config = dict(
    router_score='softmax',
    n_head=2,
    norm='layernorm',
    rope_base=10000.0,
    qk_norm=False,
    optimizer='soap_variant',
    warmup_steps=200,
    schedule='wsd',
    train_tokens=243200000,
    steps=7422,
)
Below are experts of layer 4 (counted from 0) of a mixture-of-experts language model. Rows are named router (the router's row for the expert), gate (a neuron's input weights, with its number), up (a neuron's input weights, with its number), down (a neuron's output weights, with its number) and show model dimensions 0-127. Each number is 128 + 24 x the weight over its row's rms, rounded and kept within 0 to 255.
After each expert's rows: a language model's description of what the expert responds to. This comes from a sample of Wikipedia text that the model never trained on.

# expert 9
router [155  99 149 123 145 133 149 149 118 129 158 142 139 138 171 104 167 141 118  84 115 119 137 144 113 139 152 110 101 115 134  94 139 101  95 136 162 127 164 156 160 130  91  85 148 103 156 139 110  97 116 151 153 128  96 142  96 154 145 171 154 152 110 106 132 129 154 168 170 101 156 142 117 130 127 118 155 127 133 139 143 165 103 168 121  86 153 164  99  84 121 114 130 167 111 112  86 116 141 147  93 173 140 103 101 160 168 105 145 139  93  97 100 108 109 150 154 106 144 157 137 148 128 125 114 127 109 143]
gate0 [122 114 153  92  69 121 122 143 159 134 120 128 112 143 143 113 135 122 130 108 160 145 127 146 166 148 141 165 154 126 154 114  83  92 162 121 117 118 133 142 127 100 131 105 119 176 108 139 172 143  99 166  99 104 174 125 102 151  89 146  67 122 159 123 116 105 141 127 142 160 149 139 129 130 118 131 116 133 107  81  92  67 106  82 120 156 127 111 154 185 131 118 128 119 149 126 137 153 127 157 144 152 164 140 144 150 142  93 145 161 123 125 107 122 120 113 119 123  86 160 140 110 103 102 119 156  95 140]
up0 [145  83 137  57 101 150  92 128 117 143 129 143 147 122 116 115 135 141  77 103  89 113  95 125 160 149 119 165 152 131 119  97 112  90 149  90 151  97 140 170 135 112 139 112 110 155 133 109 137 153 106 103 123 122 169 117 138 121 102 131 106 159 152 148 105  89 114 124 118 134 138 164 137 108 133 140 114  99 107 104 118 109 114 173 112 150 104 133 130 178 134 102 152 128 123 122 124 185 151 156 123 146 153 159 149 172 134 105 142 162 129 122 117  97 150 126 164 119 138  96 138 100  95  86 123 180 132 137]
down0 [107 148 129 117 144 121 135 110 148 137 139 160 106 115 156 145 129 115 114 141  77 182 151 137 146 103 130 145 116 117 135 128 135 133  83 111 120 136 117 117 165 127 151 132 113 145 102 127 113 100 155 144  99 181 117 133 102  95 116 157 138 126 133 168 169 158 126 124 144 172 100 108 110 164 121 117 114  98 137 116 133 103 126 162 126 129 112 154 141 135 101 139 117 102  74 131  91  81 119 159  93 164  90 142 161 125 147 150  75 129 125 156 114 127 133 174 112  89 114  99  79 155  83 153 120 144 130 175]
gate1 [112 104 127 133 118 134 122 133 106 119 115  85 114 107 108 125 103 100 141 146 125 128  84 129 109 138 142 125 128 156 189 162 101 183 110 124 186 133 108 150 112 120 128 157 109 132  94 123 137 152  95 118 128 136 156 148 119 161 121 165 135 121 100 178 126 129  86 110 121 144 143 134  80 115 128  71 176 135 128 122 115  63 164 126 101 186  92 123 147 151 107 110 105 139  80 131 124 144 122 123 113 111 160 118 153 108 148 145 156 160 118 125 113 140 127 132 150 148 131 144  80 137 132 133 133  93 165 118]
up1 [151 154 132 116 132  68  76 119 146 127 134 142 122 175 140 149 119 185 124 142  89 133 147 139 117 143  96 184 153 121 112  96 109 121 117 141  90 115 114 118 135 170 108 115 137 130 129  91 106 122 166 127 122 139 130  88 138 124  86 118 154 172 163 106 114 125 119 117 127 109 133 121 128 143 100 173  84 119  94 108 169 139  85 158  95 130 184 115 113  94 148 154 130 107 159 122 158 156 123 115 143 155 122 120 118 123  99 104 126 151 161 129 124 115 136 117 105  97 127  91 164 130 144 106 136 165 139 156]
down1 [157 102 114 133 104 161 154 136 164 153 128 134 102 100 135  81 113 107 140 135 123 131 164 101 107 171 119 123 111 117 126 119 149 123 105 138 122 139 156  91 113 123 137 117 148 120 118 132  98 136 101 149 148 145 134 105 102 163 119 157 154 125  87  46 116 164 140 109 123 140 100 150 104 136 143 170 120 100 119 109 135 178  97 164 193  80 147  93 133 115 165 147 150 136 140 132 104 127 155 158  88 128 108 128 106 132 120 141 193 123 124 156 157 112 103 124  95 144 125 133 109 122 101 162 115 124 129 136]
Description: Title words and numbers

# expert 8
router [121 128 162  81 147  93 150  96 146 132  72 131 167 148 142 104 126 116  87 118 131  89 119 151 136 170  88 124 120 160 121 106 115  91 113  99 146 108 126 173  99  90 110 104 136 148 135 116  84 130  82 124 145 182 108 172  99 150 119 111 168 175 147 128 160 144 126 142 150 130 153 149 106 120 126 148 151 134 123 129 116 111 138 141 122 112 165 140  94 107 145  89 131 143 156 162 110 166 149 142 140 128 161 132 114 137 153 111  99 126  93 119 119 154 112 157 145  95 129 111 132 154 118 101 120 157 154 157]
gate0 [112 114 129 117 134 115 128  99 111 155 117 103 121 138 107 107 112 161  99 156 129 136 118 120 197 160 178 100 128 123 129 170 136 111  89  87 162 102  90 115  96 142  81 115 164 122 171 105 147 120 133 131 129 184 129 112 130 144  91 123 157 120 150  90 144 209 105 141 152 135 141 127 144 171 130 100 123 119 117 141 120 101 111 116 142 134 148 146 103 138 129 113 165 123 153 111 144 146 170 106 143 141 119 142 166 108 133 117 121 106 112 135 123 105 152  77 157 124 119 132  94 142  99 134  96 157 139 107]
up0 [120  92 118 138 139 135 174 158 143 130 116 148 150 154 118 165 106 107 114  86  99 127 119  97 127 115  97 173  98 129  96 115 113 160 160  93 140 133 127  78 139 102 134 134 139 130 111 146  81 140 182 137  99  72 147 116 131 110 142 126 182 116 119 133 139 155 125 156 149 148 118 118  93 142 134 159 141 118 135 116 131 124 134  95 135 124 137 109 153  96 113 152 139 130 100 141 110 145 114 153  65 136 129 124  85  57 137 109 124 120 108 152 145 118 149 149 112 166 158 128 179 111 143 104 142 120 169 107]
down0 [ 98  92  82 146 173 109  99 132 128 141 110  64 131 139 123 129 167 107 129 158 142 106 114 130 131 121 128  36  75 146 136 130 129 118 161 129 138 162 167 135 131 146 141 121 191 121 115  88 134 121  88  98 162 166 149 151 133  90 150 108 107 145 143 122 116 139 113 116 140 125 133 118 127 117 110 107 139 148 105 147 134 160 142 114 147 117 147 165 115 133 101 129 136 119 123 126 140 113 117 132 150 110  92 110 153 148 124 139 167 126 141  86 106  96 136 126 152 134  98 142  85 133 130 162 132 162 183 137]
gate1 [137 141 121 135 158 102  86 130 121 159 115 107 134 165 129 103 135 131 132 129 158  74 129 135 137 139 112 122 144 120  84 112  94 153 109 117 124 171 134 149 127 115  96 137 196 157 113  85 124  80 126 119 154 127 161 167  88  94 117 111 110 155 113 147 143  91 101 113 123 128 156 134 118 131 157  83 131 119 152 164 136 139 113 109 119  83 120 111 106 136 141 171  94 105 121 163 125 135 144 142 149 131 191 184 132 157 165 120  99 171 128  94 140 128 120 108 133  94 113 132 106 112 146 106 147 143 142 122]
up1 [142 135 122 188 155  80 129 163 121 108 122 126  76 126 117 135 123 164 141 112 142 150 152 133 156 103 103 142 171 164 124 164 168 112 127 114 130 113 128 164 158 118  95 132 119 139 117 147 123 123 123 127 116  70 116 119 176 170 118 102 109 129 170 107 140  73  74 113 128 161  85 116 132 153 109 172 172 139 137 128 100  75 105 149 138 129 118 117 133 116 126 134  87 150 104 148 143  98 124 130 160 127 105 136 130 112 146 105 155 122 112 155 123 118 155 132 143 165 167  97 126 115 146 119 134 100 118 128]
down1 [136 143  99 141 102 172 126 138 110 146 145 118 143 152 125 105 176  83 167  89 119 139 127 137  72 140 126 152 136 114 137 166 160 128 147 110 122 153  87 152 112  99 156 145 138 139 125 113 157 109 143 153 153 143 145 109 129 109 126 156 107 100  94 139 118 110 121 136 112 134 129 112 161  95 123 165 116 100 113 167 128 130 112 119 111 117 131 163 166 162 100 157 141 147 103 129  74 137 136  98  43 123 144 176  94  95 115 131 118 113  86 174 125 105 101 151 130 132 154 161 129 152 116 139 132 129 129 122]
Description: Infobox field labels

# expert 62
router [169 107 141 110 146 140 134 140 124 137 141 153 140 142 168 117 150 139 108  82  96 118 138 127 109 143 152 122  98 108 136  97 137 106  92 141 161 117 165 155 162 132  87  88 147 107 161 128 104  99 125 142 149 129  87 147  96 136 128 169 144 156 113 104 140 127 159 164 171 106 143 141 125 120 114 119 160 126 143 152 148 168 107 167 107  83 155 166  93  87 132 120 134 169 115 112  86 110 144 137  91 162 132  99 106 160 171 113 133 147  93  99  96 114 113 162 147 105 142 149 131 164 149 119 120 139 118 141]
gate0 [133 126 114 107 165 162 122 119 130  88 156 126 100 130 163 140 116 130 119 122 128 154 142 101 141 127 122 133 114 148 124 154 147  98 135 164 122  94 117 116  88 127  99 127 160 125 110 104 147 151 143  69 137 130 150 148 122 155 136 119 114 110 110 135 133  89 120 140 144 139 160 185 104 110 140 156 103 122 172  95 177  49 156 134 137 164 121  99 139 159 151 141 159 148 110 173 177 100 138 130 109 118 112 145 112 131 112 159  87 113  89 143 113 121 155 106 106 135 110 163 150 119 147 171  94 106 127 129]
up0 [133 100 144  91 102 142 133 112 125 125 158 160 158 132 106 132 167 107 130 128 113 113 113 104 107 129  93 140 128  95 125 174 106  90 142 152 131  95 111  93 168 125 116 124 174 137 130 130  78 128 124  90 132 146 109 105 122 182 123 135 125 101 131 113 134 163 113 132 122 139 164 106 155  99 144 106 127 128 135 115 129  82 136 116  94 100 126 116 100 143  89 136 181 127 137 192 141 131 135 151 112  91 137 135 123 134 157 131 112 113 136 107 101 101 145 118 126 205 154 183 144 116 130  87 105 101 147 115]
down0 [159 109 152 125 160 132 186 103 114 133 111 101 128 149 157 115  91  91 116 103 184 150 128 125 145 128 159 117 129 115 128  84 123 100 143 132 124 123 152 163 131 123 118 111 143 103 128 123 148 111 139 178  86 100 147  93 124 104 119  97 107 183 138  70 128 116 117 121 121 153 162 127 132 141 183 141 120 154 129  83 139 130 109 112 167 130 119 131 135 129 163 133 169 116 115  94 114 106 147 138 177 135  90 131 122 126 126 109 138 130 110 114 129 158 103 130 125 113 151 122  65 148  95 166 112 141 129 179]
gate1 [130 147 134 138 180 103  83 111 135 132 125 136 168  92 130 129 101 131 148 156 119 124 115 125 163 149 124 135 141 121 149 154 116 131  94 124 101 128 106 144 112  83 154 140 130 119  95 140 137 156 106 106  97  70 182 132 117  95  79 118 130 119 146 114 134 175 131  90  96 150 111 133 180 135 144 114 156  86 115 131  94 114 128 143 130 167 122 128 108 140 116 110 122 103 183 134 146 146 157 164 127 106 130 133 123 158 111 162  96 151 165 176 155  95  85 148 147 163 110 112 122 126 145 149  98 130 111 138]
up1 [ 98 137 133 150  99 163 157 141 104 109 131 131  92 126 106 124 122 112 140 119 144 110 136 159  94 124 152 138 123 113 131 105 136 139 163  95 141  95 150 108 127 158 111 101 138 121 187  78 138 105 128 138 166 140  85 107 126 214 168 113 123 117  94 156 119  68 117 161 151 152 136 163 111 110 100 159  91 173 108 128 141 136 149 112 134 124 125 126 109 137 123 140 153 164 114 127 118 104 122  94 114 150 123 147 154 115 127  86 142 120 108  80 153 147 146 133 125  99 122 141 138 122 100 144 179 133 159 114]
down1 [113 171 101 134 114  86 129 160 186  36 126 114 145 127 149 107 134 106 123  94 129 174 129 123 125 157 135 141 125 113 168 129 105 112 106 128 113 163 140 120 127 143 119 107 144  52 126 104  86 114 139 111 121 150 135 130 165 164 136 122 150 130 142 128 109 146 151 100 127 135 128 158 166 137 114  98  68 136 126  98 101 123 108 139 125 151 135  88 143 139 127 140 156 154 127 123 120 120  99 130 127 135 120 141 153 153 107 111  83 106 173 151 161 152 143 165 113 134 132  84 122 111 125 154 129 147 120 111]
Description: Years and name starts

# expert 6
router [140 139 160 101 123 120 111 151 124 144 105  76 126 109 163 147 152 132 150 116 157  65 126 125 155  81  95 140 132 117 152 106 126 140 158 139 128 153 103 119 151 116 124 103 149 106 120 114 136 154 125  90 154 163 145 176 111 143 152  93  80  87 147 110 136 167  99 117 142 129 120  99 171 191 148 117 103 146 115 123 145 101 109 153 110 131 149 147 127 115 165 128  88 133 133 143 109  89 144  92 146 133 141  97 155 130 155 155 157  93 147 119 132 116  79 139 132 104 163  99  99 116 119 148 139 116 157 128]
gate12 [118 106 119 117 126 107 151 113  91 147 140 153 142 133 171 156 181 164 144 159 160 152 132 174 139  96 125 122 143 107 134 115  66  95 169 143 118 144 100  91 162  77  82 139 160 158 127 163 157 118 131 124  99 124 123 115 125 143 130 130 129  93 136 134  75 142 150 141 119 155 117 133  89 138 153 169 101  93 102 150 108 122  94 149 104 134 131 116 151 139 135 112 113 118 126 116 121 132 155 114 108 124 144 108 127 141 148 144 138 149 131 113 129 146  96  92 110  89 140 184 159 139 108 159  82 146 153 113]
up12 [102 151 115 161 158 117 142 109 146 142 126 120 132 129 110 145  97 108 128  89 127 154 144 128 147 123  98 139 134 156 119 148  83  97 160 165 112 131 145 143 127 143 156 120 133  88 118 100 136  89 109 127 126 136 103  63 115 142 143 113 117 178 126 163 115 142 152 115 163 132 110 171 122 173 141 149 167 142 119 118 151 187 150 152  82 140  96 151 120  90 132 154 131 113  69 121 122 141 117 131 123 102 136 119 133  94 131 151 191 125 138 145 106 120 174 143 137  93 147 110 144 156  90  93 117 109 114 120]
down12 [137  87 123 113  65 117 123 136 110 105  82 106 108 156 124 165 103 134 146 153 147  89 118 141 135 118 126 141 125 148 125 130 111 136 130 118 141 142 119 161 128 143 115  99 153 102 173 130 159 122 159  94 104 154 121 135 140 143 134 121 113 132 113 128 124 144 140 165 103 123 151 141 122  80 136 140 164 117 128  81  92  63  82 109 124 139 137 171 183 128 160 157 149 107 167 118 104 152 130 167 138 143 195 125  96 158 132 128 130 116 109 132 140 143 123 101 156 100 141 116 130 128 147  81 102  93 152 116]
gate13 [162 161 159 114 154 173 157 139 102 139 110 152  98  85 165 125 128 112 141 127  86 134 126 104 157 142 116 133 164 121 114  88 111 142 151  90 157 144 102  63 165 132 137 112  99 141 155 158 153 138 140 126 140 159 127 154  94 122 105 114 147 103 126 144 131 127 145 141 128  92 153 111 149 129 147 129 111  75  87 122 108 126 107 119 128 144 120  80 124  94 123 184 114 146 146 143 148 148 135 121 158  96 148 149 145 146  93 141 123 128 106 156 155  90 139  90 156 122 137  91 135 115 112 113  68 119 121 147]
up13 [133 146 112 122 119 113 115 106 125 147 153 165 112 149 131 146 164 156 141  75 133 142 108 155 104 100 130 128 105 189  75  97 108 172 133 135 149 141  68  86 121 150 129 128 138  76 102 107 140 104  80 111  98 111 152 173 140 115 143 134 125 130 170 153 119 127 120 128 109 112 168 126 125 123 128  94 119 107 107 126 111 146 172 146 115 158 119 135 123 102 171 118 113 128 151  77 127 117 149 130 177 174 169  94 116 118 124 156 125 132 135  99 136 159 113 102 117 123 112 173 112 122 148 134 117 129 108 129]
down13 [159  86 112 153 144 184 116  92 122 101 136 127 144 128  91 129 142  94 157  99 142 158  92 134 125 156 127 125 175 156 147 118 116 118 112 126 138 126 121  99 143 159 115 121 120 154 135 124 166 120 158 121  91 146 137 178 126 128  90 136 155 133 112  70 146 124  90  99 127 141 111 156 131 134 121 140 143 159 128 186 153 153 140 108 139  31  95 152 116 104 125 156 116 157 130 139 137 143 140 121  93 112 107 150 156 121 120 120 145 144 103 121 121  90 125 119 158 141 129 172  98 131 128 142  94 130 110 111]
Description: Mid-word fragments

# expert 13
router [164 109 142 116 140 130 139 146 122 142 148 147 143 140 172 103 162 137 112  88 110 117 125 140 120 143 145 106 108 109 139  95 136  98  92 148 160 114 166 156 154 132  87  84 147 104 159 140 104 107 130 153 150 121  88 149  92 152 141 170 146 158 126 103 132 114 161 166 170 102 142 132 120 119 120 123 152 119 134 144 156 167 114 167 116  83 154 161  88  86 123 119 133 168 107 120  87 111 161 146  96 173 135 102  94 164 159 112 142 138  96  94 109 108 122 154 140 101 144 154 140 156 137 117 118 129 115 144]
gate12 [139 146 152 125 133 108 137 145 157 165 118 110 121 115  75 130 132 120 175 106 137 141  98  99 132  94 135 132 163 141 137 151 136 125 147 129  97 176  98 102 105 133 181 146 122 171 111 109 129 100 124  90 134 113 169 149 125 116 139 124 108 120 137 133 115 124 169 144  88 100 194 120 119 123 143 135 156  88 132 137 160 117 138 125 123 162  78 150 182 148 175 149 119 110 130 123 129 108 143  88 116 163 125 127 140 129  86 121 142 150 150 115 161 164 110 110 104 120 120 145 141  99 129 153 124 115  57 130]
up12 [ 67 120 161 139 154 175 131 153 153 153 167  93  89 128 122 141 109 149  99 148  99 159  97 149 132 204 152 154 104 183 138 108  84 154 120 135 119 131 135 119 148 169 123 102 156 153  81 134 101 156 153 155 141 107 125 143 129 134 117 150 128  95 137 136 134 148 126 129  92  82 116 131 114 111 121 158 118 124 129 104 130 141 132 140 142 118 103 123 155 108 103 116 146 125 154 124 144 118 145 138  81 115 110 113 132 127 175 106 135 125 166 110 101  87  99 123 119  96 111 132 175 123 142  97 128 120  90 117]
down12 [136 120 107 161 109 123 127 110 140 114 116 124 141 136 122 143 132 162 122 130 113 118 108 125 145 146 186 132 139 171 128 102 182  94 171 111 108 137 119 135 169 135 106 112 128 133 152 115 130 150 131 153 115 140  93 168 144  62 110 100 132 147 154  91 173 144 166 154 107 101 112 121 155 111 172  93 124 132 130 116 190  87 133 185 136 123 107 139 128 148 184 106 124 105 110  92 110 133 109 130 123 101 121 118 159 152 107 103 129 162 134  85 128 144 135 129  84 101 103 145 163 131 115 130 128 104 135 150]
gate13 [131 145 145 167 141  77  98 112 137 141 111 173 144 105 108 147  98 141 144 140 160 123  75 104 123 155 129 129 159 125 129 148 143  95 136 119 115 117 103  84 134 124 127 135 131 131 100 142 166 120 148 141 127  81 149 117 182 158 175 121 135 105 125 110 156 139 131 124 106 120 132 110 162 140 133  96 135 183 133 123 133  89  97 168 128 130 120 127 106 131 167 115 115  59 144 100 111 137 133 117 132 102 182 185 107 132 131 116 107 136 203 145  91 135 122 137 113 124 107 132 137 119 161 115 126 114 136 106]
up13 [124  95  95 113 124 155 130 100  92 138 160 118 119 103 153 117 129 122 172 147 123 161 113 104 101  95 109 131 155 130 186 155 157 138 101  83 106 154 154 162 112 108 155 110 141 141 138 123 129 147 123 116 143 162 134 126 157 154  97 143 146 120 160 128 142 114 146 173 184  87 117 134 109 110 164 108 145 121 118 100 144  74 144 129 188 132 102 151 131 128  88 154 116 147 108  92 124 108 133 115 112 118 135 152 143  79 119 141 126  88 157 170  86  95 147 113 128 145 114 118 119 113 126  98 119  91 125 138]
down13 [122 148 119 137 131  61 115  67 169 106 120 131 139 122 118 148 108 131 135 165 127 131 122 129 151  94 131 121 189 118 161 174 138 150  56 103 103 139 116  90 134 143 117 132 131 108 173  83 131 132 120 137 122 135 109 107 180  89 142 141 126  75 125 144 104 120 144 113 103  94 123 142 102 128  97 129 134 130 117 137 141 118  77 146 162 133 116 142 124 117 144 165 124 161 107 106 130 106  94 154 149 122 131 136 152 153 126 156 179 162 133 109 111 116 104 134 107 134 158 153 116 135 138 131 100 166 136 158]
Description: Proper-name initial pieces

# expert 1
router [128 142 146 141 127 133  99 133 161 142 169 119 144 106 145  91 130 131 142 132  88 127 102 111 116 156 152 175 141  98 144 141 123 140 152  94 108 149 128 143 146  95 132 146  99 101 107 112  91 115 112 122 116 116 167 139 182 136  97 127 153  97 174  98 158 137 172 153 108 162 144 158 110 127 101 112 104 133 120  60 135 151  97 139 130 114 135 153  82 157 126 112 156 142 119 122 110 133 119 107 107 148 117 141  97 140 119 100 125 174 150 110 142  89 163 100 130 177 125 129 125 133  98 100 176  98 101  98]
gate0 [112 105 147 138 103 112 141 105 102 139 128 100 140 133 138 109 115 115  66 134 113 136 114 169 134  69 128 140 162 112 143  86 123 107 116 150 113 164  83 109 103 146 160 136 112 108 142 155 138  52 151 120 123 127  85 138 138 130 161 120 122 117 151 152 124  96 161 154 170 132 116 141 166 111 163 128 115 135 111 128  86 132 148  86 121 153 141 140 119 127 148 165 150 137 133 133 166 135 124 164 147 169 132 140  96 104 105 108 144 149 129 105 158 120 174 134  67 148 123 141  81 143 121 117 103 115 132 147]
up0 [146 155  97 147 169 181 110 133 120 131 129 134 126 129 112 116 136 135 203 148 135 123 135  71 135 154 118  74  97 142 136 155 102 146 118 122 147  89 167 134 155 113 103 129 101 150 106  87 130 188 111 147 153 149 168 117 141 109 125 117 132 152 140 158 125 151 120 124 101 128 142 125 123 121  91 148 137 127 153 131 153  86 134 162 137 147 147 139 111 112 132 123  99 122 131 104 130 130 136 100 103 108 119 107 115  91 153 128 111 104 127 134  78 141 106 124 177 122 155 158 199 134 140 136 140 112  77 117]
down0 [101 130 130 118 137 111 158 102 140 123 155 100 126 107  92  93 115  78 102 144 114 114 103 153 159 129 107 138 132 154 156 109 109 160 139 157  98 123 117  84 131  92 152 122 132 118 140 114 113 115  83 100 149 129 138 156 148 159 165  96  97 126 175 144 121 108 202 128 139 130  95  69 133 127 138 162  86 114 123 103  91 141 156 125 150 149 152 127 108 129 123 120 147 145 136 144 115  99 130 125 110 146 167 153 105 151 114 136 115 154 118 140  87 138 155 141  92 181 145 146 125 112 174 137 129 174 111 122]
gate1 [102 161 104 122 100 151 158  99 152 128  97 119 153 146 144  76 128 147 136 117 142 141 155 107 109 136 135 131 170 111 126 127 144 104 118 154 139 107 147 163  80 134 127  93 142 103 130 143 142 191 102 136 101 121 154 100 135 107 131 180 192 142 146 141  90 138 164 129  82 121 163 133 101  76 100 147 149 115 117 141 143 133 139 103 150 142 153 143 115  94  86 126 126 133 140 131 166 142 101 120  81 153 131 117 133 151 136 115 127 110 126 119 142 134 126 177 170 128 103 104 135 138 133 104 170  80 125 138]
up1 [126 139 156 146 117 147 136  95 144 157 103 118 127  92 154 123 144  93 149 122 149 127 106 135  96 125 124 156 145  76 108 113 117 147 118 146 150 113 118 152 145 130  96 160 149 154 137  83 165 189 111  85 106 125 138 125 124 119 124 156 148 158 180 143 140 164 124 143 111 113 151  78 104 101 111 174 110 107 174 142 146 102 141 143 101 130 118 156 125 152  81 143  93  98 123 110 137 125 135 130  93  98 138  95 149 119 103 106 115 145 120 111 108 135 121 171 139 137 153 153 171 125 161 101 135  86 112  85]
down1 [131 125 139  96 102 147  73 119  93 141  88 126 137 142 151 129 141 153 132  82  94 164 131 151 141 153 121 130 122 104 101 107 161  89 115 126 129 167 112 153  57 138 116 140 158 172 142  93 115 145 115 106 118 128 132 112 144 114 132 172 140 104 156 156 122 140 150 138 110 132 147 161 158  78 140 147 116 115 115  89  84 130 173 142  92 128 137 133 131 108 124 144 119 136 162 135 139 140 125 113  97 136 129 116  72 168 122 143 133 114  96 154 161  89 165 136 154 133 126  88 136 129 156 101 161 134 106 103]
Description: Relational prepositions

# expert 40
router [153 120 138 117 122 104 131 125 104 103 161 101 149 157 155 117 128 120 125 101  87 169 150 165 157 145 119 162 101 106 146 111 134  89 149 104  93  92 150  73 104 161 110 121 106 112 121 146 128 160 119  91 150 106 122 150 107 150 141 159 101  94  92 124 159 105 137 122 112 106 153 141  87 151 103 167 122 141 110 117 126 130 141  70 173 111  95 149 156 116 149 103 160 143 143 127 124 158 136 160 163 153  88 127 117 163 138 103 110 149 108 115 115 126 134 157 152 127 150 166  96  94 129 152 109 129 126  91]
gate0 [172 176 170 120  86 164 109  93 107 114 126 104 102 149 124 127 131 100 145  97 140 116  91 147 107 135 145 143 148 137 128 137 151 155 107 130 136 148 131 132 139 152 126 150 173 118 128 162 142 125  94  79  91  91 150 122 117 118 124  86 112  64 143 179 120  98 128 157 136 153 136  93 128 153 164 150 109 174 126 107 107 121 108 126 152 111  97 123 141 136 104 137  97 104 125  97 159 113 102 125 145 111 143 135 100 138 130 113 156 110  94  83 137 183 146 157  99 113 116 146 143 130 151 119  99 119 128 163]
up0 [ 86  85  99 105 179 109 125 118 175 134  92 130 156 109 133 109 102 156 121 146 112 148 169 101 119 164 114 114 128 137 129 100 114 115 124 114 129 118 129 121 108 104 146 124 118 153 127  89 149 171 126 171 148 140 130 121 112 140 116 145 149 189 112  92 145 155 138 103 117 104 135 166  97 113 115 125 148 110 113 147 125 119 164 140 107 155 108 116 100 133 162 164 156 113 104 180 110 136 160 150 102 116 116 130 155 137 116 117  96 175 124 181 141 103 125  87 157 117 145  63 125 127 149 146 160 116 130 113]
down0 [169 122 155 113 152 140 121 165 154 105 152 130 106 138 132  85  89 118 173 180 106 106 122  98  97 167 114 150 133 114 136 149 121 114 136 101 144 106 124 117 110 128 101 132 133 141  74 132  81 128 149 140 128  77 119 118 102  92 115 141 119 134 128  98 149 149 133  93  86 101 124 126  91 180 137 149  99 127 121 175 155 161 135 176 140 106 143 121 127  89 123 153 131 162 136 161 168 147 167 154 123 100  76  99 161 158 152 121 107 149 125 143 127 119 116 121 104 141 115 146 144 133 101 108 118 147 114 117]
gate1 [123 151 125  97 118 157 146 107 137 119 127 121 104 137  92 115 150 111 103 126  83 168  92 131 121 151 128  63 134  94 129 112 178  94 131 137 168 140 137  81 117  89 129 144 111 143 106 108 115 134 141 152 115 106  95 149 157 109 141 101 128 117 109 142 156 138 145 140 143 168  88 159 145 103 134 115  92 113 135 157 123 165 118 130 135 128 106 150 123 151 165 128 147 139 104 139 193 178 109 114 151 156  92 115 108 175 143 106 137 118 102 109  94 119  90  97 137 155 175 141 118 118  88 144 115 127 142 135]
up1 [109 132 108 128 122 129 159 121 112 126 114  97 125 113 116 103 138 102 114 132 106 129  94 122 135 104 103  79 158  98 124  87 145  94 138 154 111 125 166  93 107 108 177 137 100 138 152 125 150 134 111 138 108 103  94 126 166 111  99 111 147 160 159 135 123 102 128 155 143 152 124 181 161  84 154 102  81 111 136 161 106 150 125 123 145 138 121 154 123 141 141 125 154 111 110 128 160 171 133 154 111 186 118 110 141 184 121 113 175 140 146 116 125 144 110 159 141 161 171  97 141 159 103 141 128 117  79 145]
down1 [145 122 155 159 117 169  66 148 137 152  79 140 146 116 105 101 176  97  89 153 121 106 124 176  96  81 142 112 108  94 125 134 112 172 136 112 145 133 114 134 125  95 134 130 181 118 152 153 143  96 169 122 114 126 131 116 130 161 151 111 134 111 179 108 176 116 128  95 121 114 123 132 114 132  97 145 160 106  87 150 188 138 128 146 148 125  96 165 145 140 165 143  99 123 129 130 103 124 123 155 158 114 119 106 130 113 114 103 125 112 103 147 112 136  86  97 120 138 126 132  90 143 106 114 104 138 140 128]
Description: List-item hyphens